config.yaml
hidden_size: 192
groups_per_token: 3
vocab_size: 19607
rope_theta: 10000.0
extras: ["capped logits"]
init_std_up: 0.0312
beta2: 0.98
warmup_steps: 511
dataset: "wikipedia_en"
Below are experts of layer 9 (counted from 0) of a mixture-of-experts language model. Rows are named router (the router's row for the expert), gate (a neuron's input weights, with its number), up (a neuron's input weights, with its number), down (a neuron's output weights, with its number) and show model dimensions 0-191. Each number is 128 + 24 x the weight over its row's rms, rounded and kept within 0 to 255. Numbers have three digits each.
After each expert's rows: a language model's description of what the expert responds to; "gets" lists some tokens that make up at least twice as much of what it gets as of all text. This comes from a sample of Wikipedia text that the model never trained on. Tokens count by the router's weight.

# expert 29
router:136140104117134140161155095080093096102108167120113098101096106120089129132107139131123173056105117168119149134085106170084134102109167081149116114117110108089130132125124154098125179108103118098144112155114121116170137145163115097109142107089126139096108138144125107140169153120122098158095080123141101128156122105114117111125117094148117121117149159132164088145148136144144135129162160128154089153142155136160110126152113150126097175112170094129106146126164161130156120124103110107114160094120103124106142120137117159130110154097124157143097108093105115121134111167116099130
gate0:096104129146103122143109114060135125154126122156149145153113141111166132070149124114096152088147153111113208120137136116145139126113069158129139127161172157116122148107127135085122153095137112163126129087122116106148145128128151168107113181131130112128128136132140097064128149148134118105113104106086155133141131100122149101129143150128134105114105158124158152131094120120095091159121149119152126137150103143151124145130085036140149146123101110127120149100125134112131130194119146099122122118110120139135143124102144122129088141076159157105132132148129178115113154109126116137
up0:137097096146117118098094130167133087149112099161127147081096178139145147105177151167154129176147103112157087135164124123114117137119126132103129156108114132115163092146115130150084099134158137098114122121135122144115136135110147126131125070106155152124152136125165142161124140125145111135182105166152130121142146136144117153137177135095140145151118148147133117115086117157137174119135074144068090158108156132150126148138132181090136110128140126129129148136100107102164131122138135186164125139143107108122108111149113114135136132207098121138139117077128116135144132113127089146
down0:168125118110147114130162159152110108164134097119145137123103114192099126113095097084129120126097131104162136152120150150171126133120137122164125137119151103140116129112037147133126162097105119114115129123106129113141127117115113131180130125116117143151114149142154150120147106144144149223079135093097143121121123135103131130123112088152104157079157137138134109134128145132110100111130172128124178082132166149148153137129109094174136104114124128128119103128124101145149118116138133100099111123125101159168166155124137130144134145120094131080165189118166152127104130112130150154
Forms of be (was, is, were, been, being) and commas or as/while/although linking clauses in narrative sentences.
gets: " was", " is", ",", " were", " as", " are"

# expert 6
router:120140120097143145158156107113082100119091174125107112120111141099107092153097142103116143100098111136118132133115094133114103075120113121130089101094095108112133122160111157108128161133124106101137093154098115101160150162150114115116138089098122162102079104149093115154130133147125087136093112120155123106130102078104144102125121112152093150087158143138162103157146148151139156098195149119146092150151145094149109140138113157128115163132164112142081142110172158135165117123124116131117165111118092129087109110159135138125129142115133130152121088108112114093121125159122089080
gate0:092111112114151133111128112132135158125178160159130155143110112117137111130110101139119100135122108165113172124147118143145131129108125125139124113133104130117167160146087139126121157129164084146117112129105128135167103142146143124129139127115062127114130131106074117154129122136116105103124128147150127073150133174173116115143142108138119130146141116144129132147154124133142096020146104170129119139171123110140160151130111132116134157118150128118196148126072168143132116107140108144150160160123140143160146137095115122154111117126091162142070087113140164078146091161140131168
up0:167131140124120111111151138134121087131115103091157125119158135140127157115130147113151134139148144123145106131135182096102125131165139133151123128107140118157122086147178113133123095134085180115126158119153118089070131129106105130137136144139211080136123143160203146107123151121135133142144124116129161133119158123107113122115123163131137146117129140138142121145094166146121124193097159093122130129121119132112108087119107101141103097144109133131130079103162119157101151156131124131147156080127106124099111095131134172120168125130159095124194167142103098151113139086096125118
down0:094147170097168119139129093143108128139139148130114111127126092128144155132167127136139129117157133092122128121153126105157162138149129160094126112111119153160089123165111116120113152142147099127130101132112136145150152154092126102138152127080114105132148131179137174161192152084132158122168129179102152097157117112123141117208153137105169125167150164088098099137104131151140148143107088128101095109110131134136124091096150119119143123097184118175090091144141102136127161148144145114144122114110114130142106138130110104110096153135098145130109160100143168129135160111119143157
Modals, negation, conjunctions and main verbs in narrative prose, such as could, would, not, like, and, stated, crossed.
gets: " and", " to", " had", " that", " have", " not"

# expert 47
router:148133094112159153153146099114088120094107170103108127102121110126101104166125178086120158096105115124149160128090104132095120121114124114145112131139109133090141132121118152114113150102121116126167106150094107104168142145150124109109196113133135133094115109142102092146151151140107083141104089114156120094150116112109108097085115111154086144112130165147145135133167168158157132115144155094136111155174139122152122143157085136131112173104165112154104150106127140144160105121097099103097121131097115150110133106143105154114132154100138152130098069096135098114126096130101098090
gate0:160145146113128170130162149110128134115126141143161116130145096121109178147166126144171163131088116117114136137178125160128078109142100157103057127136118107123145130148166119118136128140138148126131110156155102120113124142114141158131137154138085123141068139135088075108102113147126163105126148106158113154091120142101103083111103142115129175142138152138122116115137155095147100107134129118141138047114134137121123124132131095160095180121152122149124090116134211127169128144110106155161132145158137138127145120142101121091129118111153118145126078103149149098103128129133151148
up0:163150126138123152103154131115133142114126169110156117136149109121134133156164122154124160147090111118135051132142142110131103124166117153114100138125091144094151106149168137178171132118147133106130112151147134119141095138127150160125128108162067110113067151131114090109085070139121140122112112124151157120125158097095149085089115151138108154130123120168142115075119134112144133113126113127132108064118146143091154175129147132177124166139181145139136131127119153122131109159114119137130130140115161087132155121185087137135146131143144121151109071100138144121120152133111107130
down0:126095108150135163150108121121154121062094094172117088152148179136108161136138152106085046104156096181099128147152112128113131164149094149135148130129138140142130187112146129146137144155128133139169114098126114155121163128125123134083169105126141081152108112131139134126125124104113131088105117113117138147151102135119168149147118129093125152140123119164104124106177127164126159144129080142148143164122133152138128118137126156142104159148129125110155124077120119115144101167153096131153160137075085168095144123092125137148125137115145101090122132145125135132106102121149142127
Hyphen bullets, table pipes, colons after labels (Clade:, Mascot:), semicolons and commas separating items in lists and tables.
gets: "-", "|", ":", " |", ";", ")"

# expert 44
router:141114070087162140144172111113112143117109167126112116127109120118095134134097163103132128123122097150119165131091118125089120083125154113155106121117116108119150139133104148115134136123101105140153108136079114122171162135132133114086157081106143123095101115125087103139158173154124122119141137125188138109168084110123129099106139089127116130123142153149118126129121164153181126111150158120124111167166142141144117122161120161122095154089153108150113165125143145144170094128111080125102141095121090180134113101135133156099122136098148143133108102061113104095144094131102122100
gate2:161065133132127164139092102167161145167071180208144117140143083150155075090144125093130136129137158121144160117109109091087093110116105143138108113136111101152129123125099166119132142120106096138128096085110107164151140110099147146134105103107148141124141129106134130132160109121145115108154091168110112137136121110137122123140115178096139119108140109127131104139127090112149148117105107136170111117147159138140160144128114137176141128131104125125134166128086139094091130111146163130127128146141126166123107102062128115140124148083143164091083125111125147122126165114140127125
up2:075148108101133112110177098123093104113214106128112144126119169100126170158108105136116145115128146138122128135136108148127143109138149108084134082129145139130141095132153104119134139134130154145161151168141131108132120158140074101109144109130151105147118140140113103135081152128084150137135176111170125149122160087095112137124176064142131136156114136126127140135124152170159132124171140092087128135102150141079135126121121128125118092135116102155147105123166111174151149119113150101132125147158108104140150135154137122116139136145129103127120091133121062141108097124090110073
down2:138129100137138111119130111153162124152098103132153114121099085120110137066126126097156140142146163140117129118146125116055134152140136158157142119137096122129115124131111125111157119153140101132144119081085154148128128078156107168141150103138134114113131120089105139139131137155166130109164158127166116143138075172116092110163129098151149083163143109129102136084107137101170136115144183102125131128146118108152127120136125125150142165096105126126127126104110126113108120130137116156132118111165082185134136127062139108153130123077138153096143187091135132084114138113171160133
Structural tokens in election tables, infoboxes and section breaks: pipes, dashes, equals signs, paragraph breaks, labels like Succeeded, Turnout, Website.
gets: "|", " |", ")", "-", ":", "="

# expert 41
router:135144114123138162148160088104102104128123174110112120124113119107121087138096155100118127110090098145134150128096103168121125102098148105174098117100132092114171111135106159106154121136131093118157108145130117085164149172150119104110154090113118167094089104147117086164177146155122073161110106126140113099158099099137136095107133110144128158104161156147165110152145140151131162099154153099157097140150154120162098139141102134130102151080152101176095139117135138132139118129109111086111139139115128150103136131134112148103113130113156149151133089116107104117114112157119109076
gate0:137119090098172171126132129136106120134101116144112102091142113167136111112136147103124153127121123137053137128153115079132132134118149149123078124132106168136114116136067104107163159083087101094120137141120112169143150151138121087128134141088117105106116110159128106137106110119100087139094095124161123068131126125093102158117123101153116145092173134144153146110143141169159107096149119178144108153131126096180108118132149123109137128119113113114128133135101150129178103117118104129094163113129093133135125103102093140135102178157127133146084103109112105107127157144104164123
up0:138145117140109092162128116089134142111137158095129138138130105101105156150108120143107111113099114172175117112095150186102108113125089107145169143117162088123142129129189159146097113166155135106155097119119150105131121112134137159102137104152150157110131159133110154094137118130137160140114151115144095164122098128127124088115133092133119121182135129144109092145129109107146138161125164073118138130108158156112142098131071144140134129111098108163141125121201118161079148107082145131158115108130133140128138144130179151083111103077131117147158135129123162118119105113149097119
down0:110139124142112099110105083142123130113090169192137132111142044135103164148107153102113171115114140122153123109137131142120121127137134120123169160098128138138131163093138155166091126130137140143105150131166133097163163124092112088097141122120176127132172075106133114125129109158092134120127101153105178109157145134148081103127091147139172110132115111129130113095168162127132149105088093101123121142096140152166157139161123143099129117124130134117123162130122129119135123108127145112096111158102102114104164163137082122087109138128146069135123138119138142137140152141119181114
Bare space tokens at list or table starts and before numbers, plus the article the/The in running prose.
gets: " ", " the", " The", "The", "the", "T"

# expert 28
router:124121087113129141124122109089107098118127136108126116120115090102103125146093162120098161114124112164114150108104124128125129082097150101164099111128120105100175134137126112111116118121118089111129129161109100135172138164138125140080164097117149111120106100156106121139173135188102103149084102131149122107115127109127147094105127125178095131109142153142156109169139170153154152129137163115145096137173144127155112114165114136137128145079147135144117177108165142167143108093104115130074158104117102145099144123134121185100113149109180121140098101109127119096108122117093098125
gate0:164146115111142127134137105077133142148179111144165131111106090100120120133105095143121095124121133124096237134117121146108127119109089119150146074147101139061145132128094112086149121108108094133147153114107162149160141135109133104115133115100138133083120159147136114094130121152126133129096131138137098120111131131121153117135113111131143159120153141141149135157145088136104118146175150104165112167097131106133108110137140128149087129142170128115142137119153175140092155165097159153118152103136113165098122150112138151133113135092155187153119145117108158114166113141153088129
up0:119150123127126140141130124155118097117103125113093108126135181129136122096145169107128157100095103139155067104116146103144096145132176101117093163100137089146125118156134150152135137115116173097120104142156083104084091137151104164139135144113113142134093097126118122136121142131123126131148115107092127124143098129132099136105137144133140138133141130148134113081127165152143131091112106141068145118177141120157155170126106143121199119104096103148121109144125068107169110091155058102135110131099104137151122126127105120110098147135119114146147103136138097144094149157110188113
down0:118126163108140114116092107139126096146139142108146109161152135145162151119135149128115173128143140086151161119125139094142082133127116126151153098153169163105144107141122154147141121067113135106101130125113118157163100126150126155136102123130182138112161128138163128117123186147118124085131119141113148122146150162087142120120109127134088140114145160103137167125122176130107131161124094103116116108142152073132141114097136119152129096113102157119148110115137146131167164100125158162134185104112138145120130106119121179164146125047130147155092112138066189112129138126121110129
Tokens opening a table row or list field, such as pipes after line breaks, Website, Starring, Genus, and the verb after who or which.
gets: "|", " |", ":", "-", " were", " was"

# expert 56
router:135154086098148148158145103082086142107131152133120067090121127120120112128121151120098121125112091150112138098069114142107092114093147078137131120123123120100166107154117156132127142088101125089138131124098101122137165131142124097103140096078127132092112107142124111138162171134108124143087080123138078116159085082122106103087116093159155164113156151156141109149136136149156135092156154100120092150148132103161134155164137144125116143111128115164096151123145118147181121131113134113104160123113076155133116123148114139121129169118144146154105105122085122116124137133104136097
gate0:136115134149089099115139156108088143077138146126176087094112140097115113135129142135138120113132152134142128195120112127154136191151116101129146167124078137175167135120132109134126086146122098132123160104086143137160166137100120096148106137132142150128085154172154086155159143134159135135133112161117127094119117100143132144140156125101141180152121134113113140121083143163113132091087157092147174181152159136123147141152135141175110126127138127102142153126110125145110156159132150142112111154133105145126145137156124130192159119107084132129127108144123089123129136121129083141
up0:173159119113113096128143070123124075149113107105208082116177160138131155123189174139154114125132145141135127126101104136124143113141103097142116141099113121133119113157131128094129137136132166115092145119118162095149113141091149135134127161086172155155151096104141176126130106140108125121083127100119148117147154121109120106105105136128133104160147124112109138105123148133130141148111125076117124144127144154136140163105145149099134169153133171115113098154103146098157081118169121089121111130103160152171142127129124130119097125122145156057125131131109159162135101115163117146
down0:110104107073131154110148142109107178145148135081135134146158119117121115154133100147128127080129134086144125154135115146094103159163145162096135168178102132135119182144148120106103098143109123144159139111116118112125148132066174110154137102172077115128093154128136096169134140112149136125137160165106141099096160138162108101124137125159091125137113110076136112132098143144132145113138105168142172166152095150147144154123109114139133111089151110157121111118100115133121129087091156111118121161125101114094112124166116119135172117120118097187117132093139125126131101114140097125
Suffix pieces completing words, such as ing, ions, ity, ics, ers, in headings and running prose, e.g. Bank-ing, Hous-ing, l-ords.
gets: "ing", "s", "ers", "es", "ings", "ies"

# expert 4
router:156113109102139160137150102075107119088123169113113095090118122072116114132112150116117139093107117134112145112086115135103111117092153113169109101124103074102127142143105137064142141112124088096129099139090114103168155133145144112099170101120132119100094133144104078158172156160090101146114094091132134112163114108121130088083121103160125160113140150142174108179149136165132135117158128110145107151135151123160125132137120143116124172094146131161114115118151117144141128094111103095116129124095106178113111139123094138102118128110141137137114108110124107095123103153094115110
gate1:160122128119132154180142099113115111083097126121148105143120147180098105136126150149156153115136132091152120126155083121145124128107147138128122140061144121140114146117108151087142128127143108114123212099083110134149136156138121127105091111141113162127140088108151133130169124117102111117126105144106143169162148100125128158124086134127125136072104167130183168096129123093110128131130105149130150147144159105146113141128149104153098151129175140093154142115103167148147123105151159093098136141081121107077115110125141093161124142129144155102124143105131085141153127130180130125
up1:134146129128124175187151101093135101090103121123145107143143143178125108138119166146140161118119118107144122109151089109173132127130146140118135161083153141138110131125104120124131115126131105102115204112110095136183136140153134140102109129130106166145165086122124125114149116130129094139108095144090139167181135120131150153128076134155133124099109161106182145095158130085126124135125088164146130136147123093162129134114149103139102194104161143090152148124113151128120107130150154102103128146075139103081122116150120088144105116143147142119121138127145090125170130129157161141
down1:118136137134131102128136138125133178136091152092147128140130131124140111151137124141124109140124097151100161138138149156133135171135119136101137134228144101142088163155149165130091106112119132133166095105154122106119092129154162128125152062106110093183162147156118112127097082123115132153127143086124127141129158137128101091139086131098151122105057144128102111114125166182122109124167144123119121140177131151115130140148143125112164135111141112125131144098101082122126080150161145119103114109108174129121114128124134130124163111133108118129120110128157161159080099110093123140
Pipe separators between cells in Markdown tables of episode lists, sports rosters and results, plus semicolons and dashes in lists.
gets: " |", ";", "-", "|", " –", ":"